{"d_model": 320, "n_experts": 32, "experts_per_token": 2, "d_shared_expert": 0, "router_score": "softmax", "normalize_top_k": true, "init_std_router": 0.0397, "vocab_size": 32000, "tie_embeddings": false, "optimizer": "muon_variant", "steps": 2664}
Below are experts of layer 6 (counted from 0) of a mixture-of-experts language model. Rows are named up (a neuron's input weights, with its number) and show model dimensions 128-191. Each number is 50 + 12 x the weight over its row's rms, rounded and kept within 0 to 99.
Before each expert's rows: a language model's description of what the expert responds to. This comes from a sample of Wikipedia text that the model never trained on.

# expert 5
It responds to: LaTeX math markup pieces like \, {, }, mathbf, frac, and pieces of non-English words and Latin species names (de, et, -ensis, -arius).
up0:40 42 59 49 55 61 38 67 57 51 54 51 49 67 58 52 62 53 58 83 35 46 28 37 28 49 79 38 35 39 39 41 30 59 30 53 69 74 45 36 60 61 56 41 59 47 31 62 45 20 50 48 43 29 47 31 45 45 63 57 48 45 50 38
up1:44 54 66 50 48 38 45 30 69 50 56 46 46 58 45 43 53 64 27 38 48 45 46 53 54 36 52 50 57 49 64 47 55 63 50 56 58 66 63 55 51 12 62 57 51 43 40 79 65 55 56 60 53 63 50 50 35 47 68 15 47 60 38 45
up2:39 46 43 42 52 33 50 46 53 44 45 55 41 47 57 43 48 54 50 60 31 72 47 32 52 65 39 37 50 39 45 72 70 61 41 45 46 50 51 53 56 57 38 56 63 29 32 48 61 38 54 40 55 42 29 64 58 38 49 47 55 68 55 57
up3:48 75 57 71 59 63 41 53 57 49 31 41 45 76 53 51 57 67 54 51 60 58 55 44 49 58 55 44 71 49 64 35 62 36 50 60 56 55 33 48 40 58 34 66 63 59 51 51 57 47 33 62 34 16 59 41 64 43 56 46 57 47 70 58

# expert 10
It responds to: Pieces inside surnames, often Slavic or Nordic, such as -ić, -ović, -ova, -son, č, ö, in species authorities, athlete lists and rosters.
up0:47 40 50 51 51 64 42 44 44 44 75 42 58 61 49 37 29 40 59 72 62 65 53 46 37 54 74 24 55 35 36 50 38 38 46 62 69 50 47 40 54 41 46 62 46 54 44 20 64 42 45 51 35 37 60 60 58 61 43 63 66 43 38 65
up1:55 58 67 61 35 33 46 50 53 63 44 42 44 52 53 39 12 45 36 13 53 52 54 39 35 56 58 57 69 54 50 59 39 69 43 47 61 37 45 52 55 62 67 38 55 38 32 31 61 48 41 68 55 63 42 44 50 54 29 32 48 71 54 26
up2:58 39 44 61 37 50 61 38 51 63 33 59 66 58 80 26 36 22 46 45 52 39 52 16 54 60 62 47 53 45 68 40 60 44 42 53 57 35 56 61 46 47 57 50 58 40 43 59 55 29 48 61 27 61 43 47 23 56 40 55 07 53 52 59
up3:29 39 44 23 39 46 38 59 50 66 47 68 45 38 57 48 44 66 69 65 58 46 66 49 44 61 57 61 61 60 57 55 62 34 48 52 40 50 57 78 48 78 40 45 51 55 76 62 39 39 45 59 65 69 51 47 20 67 49 55 50 37 40 39

# expert 18
It responds to: He, She, His and surname first letters starting sentences in biographies, especially after a paragraph break, like Setliff, Ferguson.
up0:57 65 40 47 58 51 22 62 66 62 60 69 34 41 63 41 52 52 59 48 58 54 73 59 54 48 49 39 55 53 40 58 44 68 36 58 59 53 62 53 52 52 45 52 32 44 60 66 41 70 71 13 58 49 88 41 51 51 63 52 40 65 38 27
up1:30 74 38 42 58 55 50 37 56 29 44 56 43 46 56 55 58 53 45 85 60 51 47 55 52 49 47 37 53 47 68 64 50 48 44 53 52 38 45 56 51 53 71 58 57 37 70 46 58 58 44 65 47 62 50 64 39 41 44 31 61 50 57 36
up2:52 34 55 43 46 50 47 56 59 32 66 53 48 56 30 34 77 39 41 54 50 59 71 32 48 35 77 39 42 43 62 27 39 60 59 52 42 61 54 39 35 64 48 32 50 40 43 52 62 52 35 31 51 57 50 36 49 39 73 39 49 48 54 62
up3:42 33 54 53 60 59 65 50 42 68 59 45 43 35 40 50 56 29 61 57 64 44 30 52 35 53 62 40 30 30 33 58 50 55 58 57 31 43 46 57 54 52 32 76 34 37 70 53 40 43 40 47 47 67 41 26 71 44 49 31 78 39 46 51

# expert 6
It responds to: Words in names of organizations, leagues, and nations, like European, League, Army, Committee, National, often after the or of.
up0:35 56 33 39 71 69 52 64 44 57 47 35 45 70 59 41 49 49 51 38 72 30 36 45 52 61 41 30 48 53 65 49 46 33 39 64 59 53 50 44 45 65 59 43 54 43 51 53 40 59 65 47 44 43 57 28 61 43 54 47 41 72 44 56
up1:60 49 23 48 31 57 50 33 56 55 54 53 66 52 59 36 77 24 20 20 53 54 37 42 43 62 46 61 50 53 51 60 45 64 43 58 59 43 63 34 65 40 23 54 47 56 60 49 51 56 41 53 44 58 55 44 54 31 35 54 49 44 54 52
up2:53 54 55 42 59 31 64 33 28 50 42 52 31 32 47 45 56 70 44 45 65 73 51 64 41 38 53 39 67 53 51 50 52 57 21 42 30 54 36 74 44 51 55 44 45 44 57 47 61 30 47 69 49 51 49 39 40 51 55 17 27 59 23 36
up3:47 48 52 61 52 50 51 55 64 50 63 68 47 75 47 55 40 76 40 48 55 45 45 32 24 43 47 68 53 64 60 60 45 64 36 24 73 66 23 63 51 49 54 59 56 45 52 50 63 60 44 34 47 52 57 33 48 58 37 54 34 52 59 43

# expert 2
It responds to: Label words and name pieces in infobox or list fields before a colon, such as Born, Died, Species, Coordinates, Reign, Career record.
up0:60 56 52 35 44 62 41 55 47 26 42 32 35 57 50 49 58 54 38 26 47 51 47 30 59 37 58 37 63 62 64 31 52 34 34 55 75 43 60 48 43 52 38 45 63 51 44 63 49 37 54 63 50 39 37 39 43 54 41 75 59 43 54 35
up1:38 29 59 41 39 66 54 49 34 53 63 43 59 59 50 31 64 45 58 66 79 63 41 42 37 36 70 25 48 36 81 39 57 62 58 35 41 49 40 59 45 42 63 50 75 46 71 60 46 36 40 50 44 38 45 49 62 29 22 41 47 35 50 35
up2:55 41 52 31 56 47 64 54 42 50 25 55 35 39 54 54 73 35 59 45 50 69 36 49 45 48 70 59 56 46 52 76 41 70 77 66 48 68 45 47 48 34 46 49 52 66 46 60 47 55 49 38 46 76 56 49 32 58 60 50 51 68 62 37
up3:56 55 51 66 39 41 48 53 50 37 46 52 41 58 57 42 55 47 36 52 52 51 52 60 32 37 49 68 61 68 63 60 37 68 71 32 66 41 53 48 46 53 64 61 50 52 44 52 59 67 68 42 50 54 41 45 44 48 44 56 62 32 22 67

# expert 31
It responds to: Column headers and cell values in data tables, such as Engine, Speed, Nationality, Votes, percentages, win-loss scores, Chevrolet, numbers.
up0:64 59 57 44 37 32 72 71 51 50 41 46 39 49 50 51 40 60 52 33 48 68 70 42 67 49 79 56 59 48 39 59 62 45 58 62 55 62 64 39 50 68 38 50 27 49 40 76 45 42 61 44 45 71 53 74 45 54 53 56 48 66 37 61
up1:24 65 52 53 36 70 50 54 57 48 52 66 33 44 46 35 46 58 34 56 38 60 46 36 40 68 37 50 57 59 41 48 46 52 48 67 51 51 55 46 76 53 50 58 49 57 38 42 64 39 67 48 30 47 59 52 61 29 66 31 60 64 65 38
up2:71 42 58 43 77 44 45 63 38 41 58 44 29 46 47 48 58 47 50 28 51 50 56 62 53 41 44 45 62 66 51 61 46 53 67 47 30 62 67 35 36 27 44 76 48 30 41 65 43 59 63 48 45 64 51 54 41 65 47 64 67 35 54 64
up3:38 45 51 49 71 50 54 26 42 54 66 51 45 39 41 43 85 49 44 70 52 57 50 48 58 63 35 51 58 47 35 50 56 57 48 41 64 50 37 45 46 52 57 53 51 41 64 67 68 48 40 48 43 26 36 54 43 40 58 34 48 54 47 34

# expert 0
It responds to: Forms of be (was, were, is, been, being) after a subject noun, plus plural nouns and adverbs like often, films, countries.
up0:47 62 47 54 53 59 50 33 65 44 65 42 41 37 61 42 50 64 40 51 52 49 37 42 77 51 51 48 21 49 50 47 48 50 69 56 52 36 15 43 17 68 54 39 45 49 49 40 35 42 50 40 57 23 50 54 46 47 54 43 48 40 52 72
up1:44 60 45 45 37 47 50 51 58 63 44 49 60 04 38 50 48 58 42 49 64 51 45 62 44 57 62 34 51 41 29 49 54 48 46 54 46 42 25 50 55 75 48 40 52 37 49 48 65 74 42 33 42 60 47 67 53 41 56 41 34 55 43 44
up2:59 43 58 42 50 67 40 45 33 46 47 37 42 46 48 61 39 42 32 36 66 54 37 54 43 50 53 52 50 41 67 32 50 51 25 47 53 38 30 70 34 53 37 55 39 33 43 28 63 51 48 29 42 44 62 52 58 69 49 59 42 66 48 65
up3:50 45 45 67 43 71 52 40 65 62 61 51 39 60 38 39 70 65 48 45 67 69 77 62 55 40 53 54 35 42 65 61 59 37 41 61 36 39 66 71 52 58 62 48 67 55 50 47 55 29 40 35 49 61 61 71 43 42 71 67 19 36 53 45

# expert 16
It responds to: Content words inside song, film and album titles, such as Love, Night, Life, Storm, plus sentence-final periods and ". or ." endings.
up0:46 48 45 46 36 44 53 30 34 54 57 44 47 42 36 58 61 41 60 48 36 76 44 57 33 59 31 45 59 39 73 39 36 41 38 37 63 47 35 53 68 54 57 65 57 55 48 66 71 46 50 72 38 34 72 37 61 68 37 52 33 47 33 29
up1:56 50 31 57 33 60 53 53 42 46 54 48 59 52 60 53 57 52 42 32 71 67 37 52 34 61 40 44 35 37 63 56 55 38 59 32 57 50 30 34 61 57 41 63 51 70 34 53 72 43 48 34 44 26 44 65 30 45 49 49 43 61 46 70
up2:55 58 48 47 53 66 44 52 54 61 53 56 54 45 38 61 51 47 68 39 27 56 56 51 34 35 38 53 63 36 58 34 44 52 36 58 46 46 64 41 50 52 58 53 31 62 56 42 63 52 29 52 78 43 66 39 45 46 61 36 57 51 49 35
up3:48 46 67 59 32 59 46 54 38 69 68 49 51 45 55 53 19 50 57 51 52 41 51 51 40 51 52 49 51 49 54 63 63 29 66 45 34 52 23 39 54 38 37 35 49 45 43 42 68 66 62 46 50 57 51 33 41 50 50 42 72 57 48 54

# expert 14
It responds to: Dashes starting infobox lines, pipes between table cells, bullets, and field words like Date, Release, There, often just before a field label.
up0:71 55 43 47 69 71 42 62 38 52 60 66 45 57 53 46 54 55 36 25 38 34 31 42 66 64 43 61 64 69 36 33 53 55 48 38 66 55 49 39 57 58 77 33 50 52 54 34 58 51 45 31 41 60 75 63 56 60 70 67 46 50 34 39
up1:45 42 39 38 60 38 61 61 49 54 36 28 49 71 53 47 47 49 43 61 48 46 43 70 40 54 18 43 40 50 61 53 70 48 52 65 49 47 28 33 69 75 55 69 57 64 54 46 67 67 51 19 66 37 68 58 43 52 48 49 69 43 54 48
up2:57 62 66 43 48 41 33 35 48 44 60 24 41 53 65 43 59 48 39 66 71 52 37 49 60 74 29 53 55 45 49 66 55 56 69 56 61 35 66 52 56 57 59 34 54 43 45 46 65 49 58 42 59 42 60 51 69 36 53 57 71 59 53 32
up3:51 72 57 41 56 62 63 39 33 43 68 57 53 70 53 37 50 49 37 64 38 47 47 46 60 36 63 56 44 34 47 24 41 46 39 41 39 51 50 67 63 40 47 64 42 42 47 76 69 43 58 85 62 51 40 49 16 47 36 49 49 38 56 47

# expert 29
It responds to: Number tokens in dates, measurements and table cells, such as On 16 October, 40 and 47 mm, −78 C, and ordinals.
up0:46 66 51 43 49 45 49 66 73 55 61 43 53 61 36 57 71 33 31 52 55 44 52 56 54 67 59 42 36 54 56 60 41 47 51 44 53 60 57 50 81 52 45 60 50 41 48 39 36 39 48 60 56 08 55 41 70 62 55 49 52 39 60 44
up1:45 44 40 55 54 41 40 21 37 35 45 51 47 52 59 72 40 34 71 54 37 33 52 45 76 35 43 52 53 57 41 55 64 55 53 49 59 55 43 35 60 50 64 39 51 49 48 50 36 51 55 31 56 25 30 81 46 36 28 50 43 55 52 43
up2:55 50 58 45 37 48 62 59 33 47 52 57 52 42 37 39 47 63 29 30 41 41 68 40 49 54 36 40 57 52 53 41 28 30 53 66 54 43 63 70 70 53 57 52 61 35 46 38 45 29 53 51 53 46 45 33 46 38 62 49 59 55 47 53
up3:49 31 56 45 63 66 50 45 53 32 52 42 76 64 69 56 34 54 63 57 47 47 48 58 33 59 71 46 30 62 33 54 32 58 42 43 39 59 47 74 38 65 52 42 43 56 68 36 30 60 65 60 37 63 59 48 43 43 38 41 50 45 56 52

# expert 7
It responds to: Pipe separators and semicolons in sports and statistics tables, mostly after numbers, names or countries, plus dashes before track times.
up0:45 42 57 60 45 50 39 58 38 36 56 54 59 54 52 60 74 47 74 37 63 44 59 50 79 59 63 56 69 27 58 41 54 49 43 40 62 49 53 57 73 60 54 47 58 46 51 59 50 43 36 49 56 43 44 47 35 65 78 42 50 43 62 51
up1:44 66 66 58 57 47 30 58 56 28 44 57 59 47 69 43 52 45 46 53 66 54 42 52 30 44 19 56 28 49 41 34 46 58 49 24 50 62 55 43 73 66 60 57 50 58 50 29 27 46 28 56 42 50 53 48 47 60 77 54 56 77 55 61
up2:26 42 38 55 36 54 42 58 57 47 43 48 54 66 49 48 41 57 53 39 73 55 60 50 63 52 47 66 44 40 49 43 60 49 44 60 66 39 67 40 56 41 64 58 46 48 43 48 81 66 57 50 47 44 39 32 29 48 38 45 56 42 75 59
up3:48 43 39 56 47 39 51 29 47 38 52 58 16 29 48 31 46 59 46 45 53 35 51 47 45 47 46 52 45 33 60 52 36 34 38 67 76 41 53 54 57 65 46 51 38 40 40 32 59 36 50 55 73 50 35 57 57 59 51 72 38 66 47 68

# expert 11
It responds to: Years and numbers inside parentheses, especially death years in (1908–1943) life spans, plus born, aged, present and closing parentheses.
up0:52 73 62 54 62 59 34 42 48 78 51 42 40 50 44 69 38 44 55 44 29 56 50 50 45 45 27 36 75 58 51 59 68 72 61 68 43 32 39 63 48 49 41 53 42 44 45 52 52 35 44 41 57 36 49 62 53 52 66 49 51 38 39 67
up1:37 36 46 41 37 51 75 40 71 44 42 32 61 43 46 42 54 44 49 64 50 40 48 48 38 55 43 42 50 72 19 60 30 31 63 54 56 57 48 40 77 53 63 34 36 51 35 55 25 54 51 38 70 43 57 37 49 41 70 48 44 21 59 58
up2:43 43 54 50 40 41 53 46 55 73 56 59 46 67 40 49 49 62 41 51 43 35 48 61 33 38 52 48 57 57 45 70 44 48 57 55 54 58 70 57 37 67 29 50 40 36 63 60 54 32 51 36 39 34 47 60 39 48 33 46 55 51 41 40
up3:44 66 59 61 50 69 58 43 50 54 52 59 46 46 57 72 48 67 60 59 62 43 56 30 59 54 48 36 42 45 70 37 59 53 43 62 71 37 42 54 41 47 44 63 61 53 53 57 35 53 39 27 70 36 65 40 64 63 69 48 49 64 68 38

# expert 23
It responds to: Cells and separators in election results and sports tables, such as Total formal votes, Candidate, Turnout, Swing, percentages, JPL/MPC orbit data.
up0:64 48 51 55 31 49 46 49 56 41 17 44 60 59 67 44 57 39 30 50 24 76 55 31 34 62 35 54 50 51 38 25 41 53 47 47 39 46 44 54 46 59 28 33 30 60 63 46 41 56 47 52 44 61 60 44 50 56 18 66 61 38 41 47
up1:58 60 58 57 49 60 42 55 39 50 52 37 34 35 66 62 51 52 35 39 34 64 68 64 49 66 47 35 58 31 40 56 30 15 39 59 50 58 76 34 42 53 51 53 63 76 28 58 40 46 64 45 24 54 28 38 45 71 71 45 47 56 64 52
up2:70 50 50 76 71 29 48 39 59 40 53 55 42 67 62 32 41 49 41 46 75 65 62 70 59 36 51 63 47 51 53 45 50 63 60 43 51 64 55 45 52 37 35 53 46 43 38 28 45 54 47 30 41 56 54 51 47 51 64 56 58 59 50 41
up3:52 54 53 72 52 56 53 43 49 48 50 51 35 28 51 50 53 65 41 40 44 67 49 44 40 50 54 79 54 63 37 31 31 59 31 61 46 52 55 45 49 40 51 46 36 57 66 38 36 60 36 48 49 61 45 53 37 44 54 53 66 62 53 65

# expert 4
It responds to: Verbs, often past participles after was/is/be, such as located, built, published, used, followed by by, in or as.
up0:53 44 73 58 51 39 34 59 67 50 59 70 40 59 55 45 47 47 13 56 52 46 58 56 66 44 24 44 66 49 39 57 46 62 51 46 64 42 34 50 79 52 47 51 64 55 49 42 47 46 53 50 54 76 52 54 36 30 45 13 21 37 36 60
up1:52 47 65 13 51 49 53 35 48 73 61 55 46 47 40 54 40 71 45 50 51 21 32 51 41 55 58 45 51 48 77 43 70 29 63 56 45 42 69 64 34 65 60 48 47 41 50 37 55 67 56 43 61 33 49 45 60 40 58 83 68 42 40 77
up2:47 24 51 58 37 53 21 34 47 60 45 58 49 42 34 44 53 73 37 25 52 32 45 45 48 66 40 48 64 63 58 37 43 71 48 57 38 53 46 51 25 54 37 56 56 25 58 62 31 33 45 62 53 58 38 82 64 41 62 54 21 41 50 45
up3:55 64 49 47 61 57 51 54 63 36 71 58 45 67 49 50 50 48 55 67 50 60 25 39 61 48 48 40 58 52 74 82 48 66 47 45 40 35 39 61 47 58 37 46 46 65 39 57 34 41 49 52 33 43 33 64 66 42 84 53 54 85 21 41

# expert 22
It responds to: First names like John, David, Peter, and their word pieces, in cast lists, rosters and tables, plus middle initials like G. or E.
up0:42 48 47 44 53 48 62 61 55 43 52 56 35 51 46 41 49 25 57 34 43 43 57 33 53 67 47 36 44 49 49 27 59 38 73 32 48 39 60 45 50 45 67 57 72 53 60 47 26 50 39 52 45 67 63 43 45 48 51 59 51 57 47 20
up1:45 38 52 66 49 46 61 50 47 55 62 45 40 53 51 22 45 50 34 54 29 40 54 58 32 47 51 55 54 59 41 53 48 64 42 47 48 67 59 49 36 57 38 57 44 25 40 45 44 53 45 66 59 56 57 42 60 60 35 52 61 40 18 70
up2:40 60 45 50 43 56 57 52 58 78 22 48 55 59 47 59 52 54 56 40 65 49 50 51 47 63 55 23 49 35 51 41 55 40 46 48 76 42 61 49 44 32 27 48 50 36 50 49 33 67 81 41 70 58 43 45 37 46 62 47 42 41 49 62
up3:42 66 67 26 37 48 51 30 47 62 64 56 40 49 52 66 41 50 40 61 55 54 71 58 49 23 59 81 56 69 65 69 60 45 64 29 57 42 51 49 54 64 55 54 26 84 89 40 69 43 53 52 50 48 52 42 34 60 60 43 50 18 66 25

# expert 3
It responds to: Word-initial pieces and prefixes such as un, dis, mis, anti, pre, self, plus possessives his, her, their before a noun.
up0:53 49 58 54 53 67 31 49 46 51 55 38 40 44 36 55 23 52 65 36 63 54 44 66 52 63 42 42 49 43 49 58 33 57 47 42 60 63 54 74 49 57 51 69 35 49 59 42 62 32 44 45 27 49 53 19 57 56 33 52 51 59 35 63
up1:30 48 62 59 54 48 46 73 53 37 42 64 53 48 54 35 42 53 48 67 53 71 36 54 30 51 45 81 29 53 58 41 41 62 57 50 47 37 35 36 44 59 64 49 47 47 52 43 38 38 57 68 63 44 39 47 40 58 46 44 43 53 47 48
up2:38 64 34 44 63 32 48 24 38 41 50 44 68 39 57 51 36 55 68 66 34 65 49 47 45 66 22 41 57 60 48 49 40 57 52 56 56 67 44 85 46 44 48 40 46 49 62 39 30 43 52 26 39 46 32 35 37 37 38 40 42 66 36 66
up3:44 48 43 55 57 42 29 87 55 49 51 65 49 33 61 58 33 48 54 45 28 44 59 66 45 50 43 47 58 59 43 46 60 39 66 37 55 45 49 51 58 55 46 77 51 42 55 47 80 20 78 33 45 61 49 61 40 78 63 54 75 50 75 54

# expert 12
It responds to: Single capital letters and first pieces of proper names, places, and acronyms, such as A in Awa, U in UPCA, San, La.
up0:51 35 56 42 41 53 62 50 36 51 31 47 41 31 52 62 29 53 28 57 63 45 52 53 48 41 43 55 54 41 53 39 50 34 39 45 39 49 43 62 56 49 41 63 28 39 23 58 38 70 56 43 45 62 46 43 57 43 58 50 54 47 63 62
up1:58 31 33 38 53 71 63 41 46 62 36 50 70 42 77 55 45 58 44 48 77 37 66 37 44 46 38 30 39 35 24 50 74 34 27 46 46 36 61 67 58 47 61 36 56 52 50 29 51 47 47 56 44 54 42 33 19 62 62 52 52 39 34 41
up2:39 63 63 44 45 68 37 56 43 81 42 53 38 53 52 53 52 63 48 50 46 61 53 43 49 54 46 30 55 47 38 51 48 41 49 54 44 39 66 23 67 56 55 38 34 54 41 32 64 57 31 41 33 63 64 56 48 68 57 46 57 49 53 86
up3:55 51 24 41 38 57 71 64 61 61 40 44 45 63 62 38 36 51 48 53 53 35 57 49 26 63 51 60 27 61 24 44 55 54 42 50 44 54 45 33 39 33 55 40 48 49 73 46 37 53 44 33 38 60 64 48 39 56 59 65 45 63 48 41

# expert 19
It responds to: "on" before dates, "Died:" before a death date, and semicolons or pipes between match scores and numeric results.
up0:37 66 64 67 48 46 64 55 48 53 42 63 48 50 54 45 60 42 40 50 56 42 38 56 38 42 39 61 70 53 35 67 43 63 61 44 48 29 36 36 50 46 36 53 50 43 51 69 54 54 26 53 37 54 44 59 46 47 52 44 22 35 43 51
up1:34 33 53 31 53 52 45 49 41 55 64 46 62 64 40 57 55 66 55 53 58 34 47 51 57 59 51 65 43 52 63 61 67 54 59 50 34 64 47 56 22 32 76 23 56 45 74 39 51 36 51 49 48 38 42 52 65 47 56 24 41 53 43 36
up2:37 51 56 66 58 60 53 59 58 51 60 23 77 50 39 46 42 53 34 63 56 32 58 55 52 51 74 53 43 44 57 37 51 39 53 50 51 21 59 41 61 41 71 48 54 46 54 65 39 67 57 32 37 47 56 55 56 50 47 44 62 38 54 43
up3:42 62 64 53 50 52 58 44 54 32 40 51 46 50 38 68 50 45 67 42 72 84 52 52 34 29 41 65 46 38 40 52 57 49 62 69 54 58 44 41 52 45 66 30 42 45 50 13 54 48 53 47 47 28 20 37 30 52 53 39 53 39 27 69

# expert 24
It responds to: Pronouns, relatives, and subject nouns right before a verb, such as they, he, who, it, the Germans, and modals would, will.
up0:53 37 49 30 36 27 51 42 66 37 52 67 55 45 57 53 47 82 59 60 67 60 68 42 77 61 54 43 41 39 50 49 40 53 64 30 54 49 45 22 40 49 31 53 57 49 50 46 49 31 62 49 36 45 44 52 44 74 47 45 57 55 59 65
up1:54 69 65 42 20 60 48 49 59 46 36 55 52 68 56 58 44 38 51 57 33 53 43 46 56 53 35 48 58 45 46 66 60 54 51 29 64 61 42 20 48 47 42 39 24 37 72 56 66 59 67 27 57 38 50 51 49 54 42 78 36 59 23 58
up2:43 46 63 44 42 62 61 50 38 48 46 28 51 53 55 46 64 41 44 46 41 42 68 54 47 26 55 32 58 52 47 64 48 57 57 55 56 42 68 37 72 49 66 61 39 45 53 42 45 35 48 39 38 63 81 43 42 58 41 48 26 57 46 32
up3:68 47 57 59 43 42 63 34 42 54 38 45 57 34 40 52 30 55 44 50 31 37 47 48 39 61 45 52 45 33 49 49 41 53 49 62 45 51 46 56 64 40 39 59 43 60 59 32 40 46 51 45 58 40 45 49 66 53 43 51 63 47 48 42

# expert 25
It responds to: Common and abstract nouns and suffixes in science or social text, such as water, development, energy, expression, absorption, -ity.
up0:31 48 41 59 58 38 56 70 37 30 38 45 63 40 50 82 60 44 61 66 45 37 68 42 52 36 65 58 49 57 34 53 46 69 83 60 55 30 24 35 62 49 36 43 45 59 51 70 66 35 40 46 49 53 49 28 56 51 55 47 24 43 37 38
up1:57 38 40 48 59 57 53 70 61 62 46 43 37 53 68 56 44 50 57 60 48 49 49 39 52 38 63 53 30 51 66 40 49 64 54 70 71 43 46 59 38 55 53 31 45 47 61 53 50 52 45 38 44 52 24 48 59 33 49 28 45 59 55 55
up2:38 36 37 66 50 67 56 48 38 70 74 72 78 42 39 62 52 57 38 47 47 52 52 51 73 65 39 41 63 45 33 57 57 54 41 50 31 50 53 58 54 53 61 44 50 86 44 52 57 55 64 63 62 49 56 45 57 45 61 50 58 44 65 23
up3:47 36 50 44 78 62 69 54 42 47 66 66 41 38 55 68 49 59 44 44 60 40 50 33 47 51 49 72 37 50 40 40 60 47 64 35 37 49 60 56 39 50 91 44 41 50 49 48 50 56 48 39 46 25 56 50 52 39 40 62 60 45 54 53